Experts of a small language model.
Size: 10 layers, width 256, vocabulary 2048, 57.6M parameters.
Below are experts of layer 3 (counted from 0) of a mixture-of-experts language model. Rows are named router (the router's row for the expert), up (a neuron's input weights, with its number) and show model dimensions 0-255. Each number is 50 + 10 x the weight over its row's rms, rounded and kept within 0 to 99.
After each expert's rows: "gets" lists some tokens that make up at least twice as much of what it gets as of all text; "mostly gets" lists some tokens that are sent to it at least half of the time. This comes from a sample of Wikipedia text that the model never trained on. Tokens count by the router's weight.

# expert 43
router:74 57 62 44 45 35 58 64 46 59 48 53 46 52 55 45 53 12 53 65 47 54 63 45 46 65 64 44 55 62 49 54 53 57 56 53 48 66 57 46 42 57 50 39 30 32 60 65 45 66 58 39 38 42 49 44 46 54 34 52 64 52 61 49 42 50 43 52 32 44 34 50 59 44 51 49 38 35 57 44 55 67 70 54 51 55 30 42 30 30 53 33 44 45 62 71 55 56 56 49 50 43 51 40 56 51 36 53 54 40 54 35 50 59 50 37 46 70 57 44 59 43 49 42 55 56 48 43 61 52 52 55 50 63 50 45 51 42 55 54 46 47 42 38 46 35 40 35 56 42 50 60 64 41 75 51 57 47 43 44 58 49 49 63 71 35 30 60 45 44 58 53 44 59 68 32 47 53 35 51 54 56 50 49 68 54 44 58 47 39 61 55 60 52 45 58 49 87 36 47 30 57 33 50 44 48 54 26 48 47 44 55 56 44 49 43 53 46 57 46 54 59 54 63 40 50 47 53 60 53 44 30 59 55 57 45 36 39 35 48 62 50 33 50 60 53 59 50 39 68 60 41 57 54 66 56
up0:54 48 44 53 46 42 52 62 49 60 33 41 42 71 51 44 58 56 61 65 49 55 44 46 49 60 52 61 54 45 60 58 75 53 64 30 62 42 49 39 45 54 44 50 47 48 37 77 50 64 43 40 39 44 53 48 24 39 51 39 59 45 56 64 55 43 60 32 44 52 74 45 39 46 38 37 43 43 52 58 58 47 52 61 42 34 34 55 63 65 64 26 40 63 29 54 44 61 45 46 43 46 42 55 44 43 50 58 63 51 38 53 65 71 53 48 54 55 49 44 48 40 38 40 54 41 47 64 47 54 56 42 55 35 53 58 44 52 55 52 52 43 59 40 45 30 50 44 58 54 35 57 51 45 44 46 42 46 54 54 54 45 54 50 58 37 39 54 55 22 74 45 41 46 36 43 70 49 52 45 41 46 51 46 52 40 53 68 46 37 47 36 43 40 31 58 60 58 40 53 55 57 49 35 45 27 38 53 25 53 45 54 47 69 51 42 32 72 50 34 41 62 45 52 53 51 42 50 38 46 42 53 37 56 45 36 36 50 42 35 38 58 64 55 37 43 48 53 44 59 51 30 45 60 38 37
gets: " was", " were", " had", " also", " is", " been"
mostly gets: " been", " would", " include", " film", " play", " place"

# expert 77
router:53 61 39 62 40 59 66 63 55 55 49 54 59 45 38 66 36 63 57 44 46 59 46 45 36 71 44 33 34 69 59 58 50 36 64 28 64 60 61 36 40 53 47 38 42 49 57 55 49 71 56 56 50 65 59 50 33 62 57 49 48 54 55 45 39 41 52 60 51 59 19 52 26 49 59 61 48 56 66 66 51 51 59 59 59 62 57 48 46 46 56 50 55 46 63 62 45 43 64 67 58 33 38 61 49 64 34 53 59 36 48 39 44 53 45 51 38 61 59 53 44 37 36 56 59 42 64 43 66 64 51 55 59 56 56 55 50 48 54 53 31 49 31 40 46 47 50 56 34 36 58 59 63 46 55 46 66 47 51 52 52 43 58 57 56 36 38 61 39 50 42 51 48 50 38 33 53 53 51 38 63 46 58 50 32 47 63 47 31 50 56 61 47 44 41 48 50 45 54 53 49 50 50 63 58 30 46 48 56 73 61 36 37 54 50 50 48 50 58 39 53 51 57 53 53 53 39 64 57 68 41 50 52 48 62 79 50 27 44 47 57 47 40 33 47 67 47 50 31 52 50 43 50 45 42 33
up0:47 42 37 46 28 57 53 69 35 57 43 49 47 61 30 72 40 33 47 51 34 42 47 37 48 19 52 47 56 63 52 60 69 58 51 54 55 38 59 41 43 45 45 71 54 48 48 64 57 37 42 58 47 54 49 42 34 50 56 35 44 66 71 47 43 45 53 49 44 53 48 44 54 61 48 38 62 50 52 63 45 35 39 42 35 42 49 68 48 53 54 57 64 47 48 44 53 54 55 53 42 37 60 52 47 64 44 55 42 59 61 62 43 51 45 55 38 62 41 54 41 57 47 53 48 44 61 53 61 55 51 61 44 52 64 71 56 41 45 52 48 53 39 40 54 39 38 56 65 35 42 36 55 59 45 53 39 45 64 42 49 66 36 49 57 45 27 60 49 49 53 68 48 50 66 49 54 46 44 46 45 58 34 27 39 50 55 39 54 53 50 41 51 46 38 47 45 34 69 45 43 64 55 59 53 32 43 62 61 35 71 43 45 53 45 52 63 50 65 35 57 61 54 41 48 58 42 62 74 74 34 62 28 55 54 44 52 37 60 46 59 45 67 50 68 49 36 47 49 54 44 33 61 61 41 42
gets: ":", " De", " Le", "son", " by", " \""
mostly gets: " Le", " De", "[", " like", "{", " Best"

# expert 7
router:38 68 61 58 36 38 55 36 60 48 55 46 51 49 51 53 51 43 51 39 56 60 45 42 61 55 37 54 50 56 52 49 45 67 59 34 58 57 60 59 41 39 54 44 48 58 47 58 43 37 60 46 51 54 56 43 39 52 44 47 48 48 49 49 60 53 46 47 43 63 32 47 58 43 44 35 18 39 60 38 48 55 57 57 56 52 57 38 56 51 38 49 45 66 58 74 38 54 70 46 40 18 54 63 33 36 43 27 42 40 51 42 49 55 72 47 46 48 42 41 53 44 51 38 50 65 41 50 62 53 44 55 44 40 53 46 59 22 43 55 63 51 49 56 44 54 41 36 65 58 55 54 58 45 53 53 55 60 67 52 43 32 72 57 68 71 41 61 39 43 60 62 39 45 64 44 57 41 56 40 64 48 53 50 54 49 62 52 25 55 70 57 50 49 53 56 68 63 41 52 45 48 59 49 50 21 40 28 50 51 52 43 48 57 48 59 74 43 68 40 68 53 71 49 41 54 54 54 54 54 45 43 56 56 51 63 44 33 45 36 59 53 54 38 65 49 54 47 42 52 40 39 53 53 58 48
up0:62 50 42 39 33 49 62 40 59 58 64 53 48 64 40 55 62 47 40 42 33 61 72 61 49 42 32 60 44 57 64 58 68 35 62 58 58 59 46 62 53 59 69 57 70 52 39 46 54 55 32 36 44 51 38 38 55 30 51 56 44 51 48 56 42 66 46 37 47 38 50 55 58 38 55 53 36 43 37 57 48 48 47 46 73 73 57 56 57 37 48 39 66 54 55 50 41 64 27 54 56 49 36 45 45 55 41 66 55 34 55 47 50 52 58 40 46 62 47 48 51 46 63 45 55 56 47 51 55 50 52 42 43 33 49 39 36 46 53 64 64 39 24 61 46 48 63 53 49 58 42 49 49 34 61 37 65 48 57 56 50 50 38 44 52 31 54 43 51 44 55 60 54 53 60 52 59 52 52 56 69 43 33 61 55 59 37 60 56 41 33 58 40 48 44 43 68 46 54 34 48 53 51 57 31 56 45 35 45 75 34 73 48 38 63 45 43 41 51 60 51 50 57 39 68 40 44 54 51 62 62 49 43 50 61 50 52 45 57 32 53 50 63 51 73 47 45 32 56 37 51 49 39 33 46 44
gets: " A", " N", " I", " U", " D", " R"
mostly gets: " A", " N", " R", " U", " J", " I"

# expert 42
router:60 61 39 44 59 51 60 47 57 55 42 66 47 44 51 35 56 50 53 55 44 51 59 44 34 53 28 45 51 64 50 47 44 41 35 49 49 54 48 43 46 35 60 53 50 47 48 62 56 52 45 54 66 57 48 58 65 71 59 48 62 43 35 70 64 61 45 62 45 28 42 36 48 32 38 44 46 42 44 63 50 63 53 34 53 66 51 40 50 48 34 40 43 63 42 50 48 66 62 61 63 56 76 51 45 48 41 42 52 42 35 38 41 39 53 45 59 67 38 40 47 36 55 55 51 64 46 59 53 49 37 38 48 44 36 34 32 37 62 23 41 51 39 30 43 45 50 56 67 66 55 56 58 38 55 39 51 39 60 51 55 54 60 48 56 46 54 59 54 34 63 55 41 53 47 41 42 38 61 39 61 43 50 36 34 56 55 51 59 28 49 59 61 53 55 50 61 55 35 45 68 35 56 36 54 39 48 57 61 49 60 45 54 43 62 75 71 48 49 47 49 44 48 57 55 70 45 53 53 60 27 39 60 40 48 36 49 46 44 66 66 52 35 66 46 46 56 61 48 51 60 41 48 50 39 61
up0:47 45 62 64 42 34 52 40 39 38 45 49 39 58 36 50 53 60 38 65 40 45 52 41 39 46 43 41 69 60 37 54 58 45 50 52 50 45 44 48 41 59 54 40 40 42 62 44 26 40 52 71 60 65 23 59 56 49 53 63 49 40 65 65 51 42 45 55 61 56 47 42 35 50 55 47 49 46 52 42 59 49 59 63 33 71 42 60 46 55 59 64 54 46 45 46 24 37 56 47 43 48 54 59 54 47 40 53 50 33 43 53 55 44 31 62 52 47 62 46 44 53 44 49 51 62 54 57 48 53 19 66 56 58 57 33 55 40 45 40 41 57 73 53 61 38 56 56 47 50 59 46 53 54 50 48 55 44 44 55 62 48 42 37 52 28 56 66 52 36 49 48 45 58 73 61 50 51 51 28 62 65 58 51 73 54 47 46 42 44 57 38 35 55 57 68 57 52 46 40 50 53 53 55 81 35 65 55 55 56 52 49 53 47 53 46 38 70 53 44 39 50 50 58 58 45 49 51 66 29 40 37 61 32 46 59 55 59 39 36 61 72 38 44 62 51 59 44 45 48 70 54 39 54 49 56
gets: " is", " was", " be", "com", " not", " are"
mostly gets: " is", " be", " are", "com", " g", " was"

# expert 14
router:52 47 51 58 43 41 49 46 64 57 47 56 44 51 52 66 51 52 52 45 51 71 53 34 42 57 54 33 51 63 61 60 61 59 57 68 42 31 43 43 51 52 55 61 45 30 38 48 36 58 63 43 59 50 60 27 47 44 50 44 23 38 59 61 38 47 41 54 38 36 35 43 46 32 57 59 30 46 63 48 44 45 51 47 56 45 54 46 72 54 36 42 52 47 58 40 46 47 52 50 55 50 41 49 44 59 45 38 51 55 40 38 47 38 59 59 53 57 60 49 81 52 34 42 52 59 41 57 50 83 50 59 45 52 64 54 48 48 41 56 53 46 34 52 55 63 60 43 52 42 47 67 53 66 81 62 70 43 52 57 51 45 56 57 43 49 42 45 39 44 43 59 49 31 47 40 62 43 58 35 42 41 53 38 42 51 60 45 35 46 47 63 53 52 56 53 62 57 64 43 41 50 52 48 42 40 24 41 44 51 54 56 37 44 43 45 46 28 47 56 61 75 64 45 55 54 53 36 34 65 38 48 56 51 63 56 68 40 57 63 43 44 56 41 67 59 68 55 56 56 51 46 38 35 54 49
up0:54 28 43 55 37 48 58 57 34 44 51 38 46 46 69 53 51 50 36 29 55 40 47 39 57 58 60 40 58 53 61 35 49 51 47 46 54 63 50 45 47 44 37 53 21 37 49 55 35 47 36 53 36 65 50 58 39 43 34 42 16 51 53 42 46 52 47 73 50 38 29 40 47 54 49 44 55 48 56 46 56 57 47 61 38 52 38 38 59 52 33 54 57 43 59 38 57 53 48 37 41 58 48 47 31 44 54 41 36 36 43 51 33 26 40 44 64 45 55 56 57 51 43 28 35 58 52 45 66 62 58 55 66 64 40 40 53 69 45 38 53 48 52 65 52 32 48 45 49 53 40 56 64 65 58 54 64 43 59 52 59 39 40 36 36 31 42 45 68 68 50 60 35 56 57 43 64 52 59 48 59 39 52 61 61 53 57 53 48 52 37 46 47 50 64 36 47 54 37 56 47 40 51 71 54 43 51 44 50 47 41 45 54 66 56 45 44 58 48 30 59 65 53 46 44 60 40 50 41 51 60 53 53 56 72 66 59 45 46 67 51 46 66 47 59 64 48 39 44 45 48 58 46 57 41 35
gets: "er", "ter", " M", "der", "ers", "per"
mostly gets: "er", "ter", "der", " M", "ju", " Australia"

# expert 29
router:60 59 44 53 33 60 61 65 62 52 68 43 44 36 41 48 46 56 56 52 44 50 55 41 40 66 55 39 42 59 57 48 43 54 57 51 71 38 69 27 49 46 57 48 30 50 61 37 38 66 52 37 45 50 39 57 50 59 34 47 68 65 52 49 47 38 50 58 34 40 44 36 60 40 46 33 51 59 61 36 50 59 66 46 37 33 50 29 53 32 56 51 44 62 45 44 46 46 50 73 53 44 56 59 47 65 53 41 52 53 47 50 54 45 68 41 46 54 34 45 60 64 45 55 43 63 43 51 60 75 49 43 37 34 41 38 44 70 24 42 49 47 53 35 41 64 33 51 46 40 55 47 58 51 59 60 44 62 62 45 44 42 67 50 42 39 36 48 25 51 49 46 40 53 52 38 56 52 34 41 42 54 63 50 47 58 61 28 31 62 57 50 53 49 52 54 51 61 42 42 55 51 64 48 63 45 52 45 47 54 53 66 66 35 53 62 57 57 61 37 59 51 53 43 43 45 51 58 33 73 53 32 56 42 58 64 43 46 51 45 45 56 61 53 51 52 62 62 59 65 55 51 55 47 66 66
up0:48 60 58 52 44 62 39 60 56 55 47 61 69 21 29 61 41 67 54 64 44 56 44 42 52 40 45 51 42 48 61 48 45 49 51 57 64 53 58 60 65 41 56 55 33 49 47 57 37 36 36 48 38 49 43 62 66 52 47 42 54 56 44 51 41 39 58 52 49 55 49 39 21 43 48 53 51 44 38 41 54 46 56 64 56 49 51 30 52 44 54 45 49 42 44 60 49 47 50 52 68 75 53 52 56 33 49 38 54 56 53 58 58 55 40 26 48 49 44 60 53 51 46 53 51 55 42 52 40 75 38 46 60 44 48 56 55 65 52 74 39 42 64 21 58 63 56 44 33 53 49 36 77 40 34 60 61 51 57 38 52 62 55 58 47 55 43 42 58 46 45 52 56 42 30 70 56 50 71 34 48 38 48 71 50 59 43 39 46 47 48 61 49 71 50 65 44 43 59 57 45 44 59 43 54 60 42 48 39 34 52 40 42 49 36 55 46 49 41 48 52 41 45 43 47 60 54 40 37 56 64 53 61 41 48 59 50 47 66 39 67 43 62 62 49 48 50 53 61 41 73 40 33 62 65 40
gets: "==", "===", " Ma", " =", " Ra", " =="
mostly gets: "==", "===", " =", " Ra", " ==", " more"

# expert 21
router:69 52 52 53 60 47 50 40 53 51 58 36 47 48 71 54 59 52 47 52 46 47 58 44 42 69 31 52 46 55 57 69 47 47 42 47 40 56 61 43 44 52 57 43 36 49 41 39 51 64 55 46 48 58 77 54 49 51 50 32 54 45 39 57 44 49 48 56 58 36 46 58 39 35 52 49 37 33 60 54 45 54 56 40 45 62 50 26 52 56 67 37 59 46 51 40 60 38 47 58 51 56 35 59 29 54 55 42 56 52 53 51 59 54 29 43 38 33 55 40 62 54 42 50 58 66 59 38 50 42 62 66 51 32 58 37 52 48 48 40 46 50 42 36 44 55 55 41 53 70 45 49 48 39 59 50 61 48 62 37 64 62 62 73 40 54 50 49 43 47 52 51 41 43 53 48 38 36 51 34 54 43 46 60 42 56 26 53 46 60 55 55 51 45 43 59 63 61 65 43 62 29 35 48 54 55 41 39 45 69 49 40 55 46 75 53 43 63 54 41 78 51 39 66 30 46 43 48 34 64 39 40 68 58 44 49 57 40 60 52 36 41 61 52 34 53 54 53 67 40 63 61 60 27 52 68
up0:49 58 58 46 40 50 37 55 58 49 47 51 49 67 45 39 71 43 49 37 41 50 31 69 53 56 74 56 36 41 46 54 50 41 50 57 56 36 62 49 44 58 47 40 57 49 56 60 51 37 39 44 55 50 73 56 62 57 56 55 40 33 64 70 40 43 59 66 41 62 46 63 42 38 54 51 50 48 56 64 56 46 59 62 60 23 47 63 59 73 61 50 57 57 54 46 45 41 56 38 33 41 56 46 47 37 40 42 64 64 32 42 50 55 43 33 50 45 62 38 58 49 44 42 52 51 44 65 51 55 40 54 44 47 48 47 50 35 37 48 35 37 59 52 35 45 52 48 37 66 64 57 63 60 41 52 64 44 62 51 56 16 39 61 44 56 50 50 51 35 20 42 47 48 40 54 53 62 34 49 53 50 46 36 62 37 64 43 40 55 45 45 41 41 48 62 52 42 62 43 55 68 43 47 62 47 55 56 53 48 57 45 54 64 64 65 47 50 47 60 50 53 50 53 36 45 43 46 58 55 52 55 47 46 42 45 56 47 51 57 36 70 53 39 60 57 53 52 64 49 40 51 77 64 80 41
gets: "s", "in", "et", " in", "per", " main"
mostly gets: "in", "et", " main", " describe"

# expert 19
router:41 48 50 38 51 70 59 59 54 68 61 48 45 42 36 50 71 39 56 59 55 46 56 32 39 52 44 49 52 51 55 48 65 45 52 57 70 52 66 52 53 49 73 44 42 59 47 61 29 46 51 47 53 59 47 49 74 42 57 62 55 51 62 51 46 54 34 64 43 44 31 30 48 48 50 40 48 41 62 56 41 56 60 46 54 43 46 37 49 53 66 48 65 47 38 63 62 38 52 57 50 40 52 45 46 71 57 28 57 62 54 48 52 41 47 41 48 62 59 51 35 40 42 28 39 69 39 43 42 40 46 47 60 45 58 52 67 53 34 47 41 51 42 57 53 59 66 61 66 46 54 51 57 42 63 31 47 50 44 58 59 42 65 48 57 52 31 56 45 37 36 56 54 31 49 62 60 46 36 43 43 48 40 41 60 45 59 54 41 46 50 60 69 59 63 38 60 53 38 42 63 47 60 45 53 41 54 41 48 56 40 46 34 57 47 47 66 39 68 49 59 46 53 49 46 33 32 51 59 47 42 58 51 40 52 72 55 40 59 51 73 42 48 62 31 48 54 57 64 27 60 56 46 32 27 51
up0:66 46 52 45 55 65 52 51 48 60 32 58 34 46 30 38 48 33 46 58 24 59 59 39 59 42 43 51 43 68 56 50 58 58 35 55 40 58 53 46 26 61 44 56 49 44 36 40 64 53 53 51 52 55 49 37 54 55 44 83 54 45 34 39 54 62 59 55 55 52 32 37 60 50 62 46 49 73 65 51 62 59 51 51 59 43 47 60 48 40 47 62 62 46 38 49 55 48 48 48 56 59 59 54 45 58 48 47 62 44 51 54 48 49 38 60 49 27 42 36 50 49 44 58 38 56 27 55 49 40 35 36 45 43 46 37 63 44 53 65 55 70 35 28 57 47 58 61 60 60 39 52 57 45 55 43 30 35 52 38 65 45 50 53 52 50 55 46 51 40 51 41 48 42 67 57 34 65 67 41 33 45 43 44 48 51 48 43 66 62 42 46 41 52 52 51 52 34 64 58 45 71 45 52 58 54 60 33 70 50 49 53 46 50 62 47 75 56 52 38 52 52 51 47 42 39 69 55 36 59 47 36 47 47 59 48 57 50 47 51 35 62 66 67 41 54 68 62 43 61 42 28 59 51 53 50
gets: ".", ").", " but", "?", "0.0", "\""
mostly gets: ".", ").", "?", "0.0", " but", "±"

# expert 36
router:37 63 45 49 47 54 41 69 50 70 55 41 43 59 63 57 51 55 41 55 44 46 53 49 56 48 41 45 53 58 50 59 48 50 49 51 50 56 53 45 50 33 50 45 42 59 65 63 40 46 55 55 47 51 63 48 44 65 50 36 53 39 45 58 48 52 54 50 50 38 38 36 56 47 42 59 46 47 52 41 45 56 53 32 54 48 51 51 34 41 27 32 42 50 49 60 59 41 60 56 67 50 42 53 32 64 45 51 71 39 44 70 41 81 51 45 47 50 48 43 68 50 57 36 58 50 41 31 65 55 49 60 41 34 40 29 53 48 52 73 46 55 51 50 51 58 51 52 47 45 57 81 45 39 55 49 46 56 64 52 54 46 47 55 86 47 41 58 37 58 46 58 50 48 56 51 57 46 52 42 62 45 47 45 48 56 50 28 52 44 65 57 67 50 38 44 54 63 50 37 52 45 42 47 41 33 43 20 53 54 62 54 65 56 36 52 51 53 48 52 67 40 54 41 68 65 51 33 40 48 36 34 67 68 53 46 61 30 52 44 44 47 50 38 48 60 60 58 18 51 58 35 55 53 53 66
up0:42 67 47 70 50 59 46 41 44 43 52 61 43 48 44 41 42 37 46 59 51 51 40 41 48 62 40 50 45 49 56 41 54 42 59 48 42 61 46 56 59 45 67 63 47 56 50 65 49 48 54 38 29 67 36 50 52 57 60 33 45 49 38 57 49 67 42 56 64 31 60 29 53 47 62 60 52 52 49 49 53 48 39 37 62 43 42 40 50 67 46 54 50 60 45 63 21 74 43 42 44 37 68 46 43 55 61 50 45 42 45 44 39 48 55 45 60 61 56 33 42 50 38 57 44 46 47 53 52 44 44 45 46 56 51 51 46 38 42 49 63 74 52 53 56 53 33 50 26 52 59 60 39 60 52 35 46 57 59 43 49 44 37 44 59 38 56 48 54 46 42 43 62 67 55 52 51 38 39 49 51 35 36 62 42 38 32 48 34 47 42 48 49 37 48 56 57 56 33 49 48 61 75 65 60 47 52 45 30 44 37 63 54 46 49 36 52 49 53 51 53 50 50 80 55 56 32 42 39 65 72 51 60 49 53 56 64 54 42 61 60 51 44 47 56 82 54 42 35 30 48 29 50 62 47 67
gets: " (", " \"", " C", " G", " F", " (19"
mostly gets: " G", " (", " \"", " C", " (19", " (1"

# expert 1
router:58 69 61 48 47 57 63 50 42 43 44 59 48 43 57 32 52 35 50 62 56 46 61 44 49 65 42 54 36 60 54 54 40 61 58 47 47 49 57 42 45 44 60 44 53 44 53 61 24 55 59 35 51 43 49 30 55 75 35 62 65 51 64 46 50 62 66 54 62 32 40 45 52 44 37 50 55 36 48 32 39 53 29 51 48 61 39 50 54 44 35 63 39 48 51 49 48 52 47 45 48 36 50 60 43 56 57 34 59 44 31 43 56 44 52 51 45 66 48 35 73 66 46 50 48 45 43 62 40 66 49 52 56 54 56 43 51 40 49 43 38 61 43 47 56 66 55 48 43 49 48 47 76 55 66 42 50 36 51 38 39 50 52 47 70 59 37 65 54 39 36 46 35 64 46 54 61 52 42 52 41 33 50 46 49 49 48 62 54 41 53 65 66 55 44 52 49 67 48 54 53 57 53 42 61 24 43 38 59 61 72 45 43 57 78 48 58 28 62 42 46 39 73 36 57 36 50 54 63 45 37 36 58 45 63 48 49 45 46 46 39 60 53 37 34 63 65 49 43 46 52 48 46 58 35 47
up0:66 52 58 39 29 54 49 64 43 51 32 38 45 40 70 55 51 52 47 47 67 57 68 52 66 54 49 53 49 38 60 43 34 69 36 50 45 57 54 47 44 50 39 56 48 56 54 59 51 59 47 61 50 58 51 63 53 54 66 52 54 52 39 56 60 57 63 53 47 41 48 47 43 58 46 59 66 50 61 39 66 50 46 48 48 43 40 49 58 65 60 50 50 53 39 45 41 56 33 42 49 51 48 55 58 45 53 48 38 46 39 70 51 44 39 44 31 44 46 39 46 39 46 43 44 35 67 54 52 53 23 57 56 42 63 43 55 50 40 31 49 47 52 47 56 49 45 43 44 60 47 43 38 46 56 32 55 63 50 55 56 45 59 58 47 44 36 85 52 57 45 61 53 57 50 41 51 45 35 69 44 60 46 50 46 52 31 41 63 50 79 46 32 53 46 41 51 64 61 58 51 67 62 53 57 49 36 65 49 47 86 53 48 56 65 42 52 61 61 31 61 42 27 40 44 54 49 53 32 44 50 63 46 22 37 35 51 45 51 33 38 48 60 62 42 43 40 41 32 65 48 56 52 51 57 54
gets: "un", " con", " un", " dis", " part", " up"
mostly gets: "un", " dis", " up", " part", " pre", " per"

# expert 46
router:43 42 63 47 58 46 50 35 46 54 45 55 35 38 36 71 56 52 53 43 33 62 53 51 38 67 52 56 38 52 65 63 56 43 37 43 57 37 54 55 26 57 56 60 45 34 69 55 35 38 56 57 66 40 52 41 54 59 65 49 47 58 49 43 73 48 43 55 51 41 55 52 51 62 40 41 46 34 52 56 32 55 68 40 59 59 48 44 43 37 29 61 51 71 31 46 62 49 66 51 62 38 46 53 56 66 27 50 61 41 57 53 47 57 65 38 46 50 45 73 63 37 31 36 39 62 43 55 48 52 34 54 65 49 61 31 63 45 49 58 40 65 46 53 49 65 63 43 60 54 67 43 51 46 59 36 58 42 48 55 71 48 45 65 59 47 38 44 51 36 64 53 52 66 62 55 47 39 54 51 52 48 33 37 57 55 43 45 59 46 52 58 52 55 42 49 72 64 49 38 53 29 56 62 76 41 55 62 41 36 59 56 53 56 52 59 46 61 47 37 52 38 51 44 49 53 43 43 34 56 41 46 57 55 56 45 46 41 61 44 39 63 58 46 49 56 47 54 64 52 48 41 37 45 41 50
up0:65 78 48 51 48 48 27 39 44 49 67 61 51 54 55 58 58 57 56 38 62 59 43 42 44 41 47 36 58 78 55 36 54 33 43 58 47 58 53 44 32 52 55 52 65 53 55 52 55 41 48 41 38 58 67 30 49 64 51 56 64 57 48 46 47 45 49 48 39 39 36 53 49 25 54 47 42 67 46 50 44 46 54 54 44 48 46 53 58 27 73 60 48 62 39 46 40 42 57 44 34 53 42 51 36 49 55 50 40 34 51 46 42 56 51 61 52 54 45 61 40 52 65 37 74 55 41 48 51 64 73 34 50 57 47 55 40 28 32 58 50 47 55 41 39 40 51 55 46 60 52 45 50 55 50 51 42 61 56 63 68 57 48 32 50 50 41 47 61 60 49 48 53 61 38 47 43 42 41 51 61 40 41 53 28 82 41 51 47 58 49 62 50 49 52 58 52 46 47 68 51 68 45 33 53 51 41 46 59 34 36 47 42 63 41 51 43 41 41 50 41 43 33 56 39 53 44 22 65 53 67 57 50 48 50 50 41 51 67 52 43 51 40 65 52 34 48 38 53 45 56 40 47 32 51 35
gets: "s", " h", "p", "lic", "ul", "leg"
mostly gets: " h", "lic", "leg", "equ", " sp", "cul"

# expert 30
router:63 65 59 51 44 41 42 56 55 53 67 47 44 42 50 42 53 37 61 43 64 60 58 52 47 38 55 46 36 67 51 58 60 57 30 42 60 51 47 35 37 59 57 48 35 41 32 46 47 52 65 54 37 55 71 47 57 71 62 44 51 54 59 42 55 23 58 50 31 58 59 55 49 49 32 58 17 59 53 43 49 41 36 49 46 43 35 36 54 39 48 49 50 53 49 49 44 43 57 51 44 47 61 54 43 57 61 39 50 60 36 45 39 60 51 45 38 61 49 46 69 43 42 37 59 50 43 44 60 45 41 62 60 35 51 29 39 43 38 54 45 59 48 43 44 64 69 43 57 46 60 65 58 46 55 55 55 65 74 47 63 34 58 78 59 54 43 51 51 54 34 55 31 59 51 43 76 50 29 61 55 42 47 44 50 65 71 28 48 39 48 65 40 42 43 54 59 51 47 59 51 49 60 65 53 55 48 49 60 54 45 53 55 27 61 55 56 58 50 33 50 52 38 40 51 62 41 53 57 49 51 28 57 65 40 60 45 57 48 64 64 61 56 46 50 56 58 54 42 54 60 47 42 52 47 52
up0:47 55 52 54 58 63 41 50 54 42 56 72 47 45 58 77 46 52 48 52 43 70 42 56 54 47 45 61 34 62 58 51 57 57 43 32 53 57 39 42 43 65 51 50 73 50 46 41 38 45 48 58 23 57 69 30 56 39 54 26 49 44 61 42 43 41 47 42 40 53 40 40 42 36 59 59 27 57 67 60 44 49 61 58 71 53 33 32 54 44 51 36 50 65 63 38 49 49 53 47 57 56 45 38 37 55 54 44 58 60 53 57 41 38 49 43 55 44 69 51 47 50 30 53 37 51 31 42 64 53 53 37 61 37 43 49 41 64 43 40 53 31 51 34 54 50 43 64 40 53 65 47 34 56 36 56 60 61 46 62 46 48 51 44 68 42 43 61 47 50 62 55 48 58 36 57 40 51 49 50 46 63 44 41 50 40 60 58 42 38 51 44 43 43 61 55 59 44 49 59 68 55 68 61 55 59 48 49 56 55 50 67 39 66 54 44 33 52 49 35 38 58 50 54 53 44 47 53 46 45 45 55 37 35 31 72 58 55 51 50 45 44 59 53 46 47 29 50 31 64 33 57 38 50 53 29
gets: " S", " P", " E", " p", " se", " La"
mostly gets: " S", " E", " p", " P", " se", " Pa"

# expert 68
router:55 43 58 19 57 52 68 54 54 49 69 40 61 58 47 57 69 47 36 76 58 50 42 46 63 45 33 58 47 57 49 59 48 68 43 48 64 53 53 53 47 62 51 41 43 37 25 42 36 40 67 49 54 55 50 47 56 56 64 43 60 50 61 42 35 41 43 49 71 51 46 60 41 53 34 67 53 51 57 49 40 70 49 46 43 52 44 30 63 43 50 50 50 49 47 48 46 41 55 54 43 58 48 66 52 76 62 41 53 50 42 38 42 47 48 55 36 62 49 54 69 39 41 55 39 63 40 53 44 69 37 45 54 51 44 32 60 39 43 48 37 65 59 44 51 49 53 46 33 64 61 55 65 39 59 66 52 31 52 53 51 56 44 52 36 49 47 59 41 43 45 41 53 51 37 52 52 46 49 52 63 65 39 40 60 56 78 39 29 55 47 47 44 40 33 48 37 63 59 45 48 52 36 58 69 39 52 46 40 61 54 38 47 39 41 62 60 48 49 45 54 43 46 67 40 59 50 50 73 60 52 51 51 44 62 58 51 30 43 45 67 65 63 43 50 59 69 54 47 40 55 56 38 48 40 57
up0:55 50 41 44 47 54 51 43 56 48 46 53 36 50 47 65 53 30 62 62 60 51 61 37 58 44 47 44 51 42 34 43 61 50 62 45 24 40 72 53 39 54 50 34 48 50 39 57 61 67 56 50 49 56 41 34 52 39 65 35 85 52 35 64 61 47 65 55 51 55 50 50 28 40 52 50 57 57 48 47 40 56 56 48 59 48 46 47 49 46 50 65 49 45 52 43 43 25 52 52 52 43 58 54 41 50 43 40 46 47 42 33 40 62 60 49 41 46 47 53 48 58 64 53 49 46 44 49 34 39 69 44 54 49 51 38 38 46 51 53 32 46 55 43 56 52 48 39 41 46 49 36 69 50 53 56 67 52 49 47 66 55 43 46 29 42 40 52 18 51 55 50 49 64 41 36 59 41 44 47 44 61 36 49 36 52 59 53 47 60 58 41 47 68 40 36 42 63 68 42 45 47 69 56 53 67 41 65 46 57 26 53 49 53 56 64 45 39 30 41 52 47 51 61 42 17 46 48 34 55 48 64 49 43 36 57 37 50 73 57 48 48 56 61 59 55 45 52 56 57 73 34 58 54 59 43
gets: "es", "s", " de", "te", "ve", "les"
mostly gets: " de", "es", "gue", "point", "mate", "les"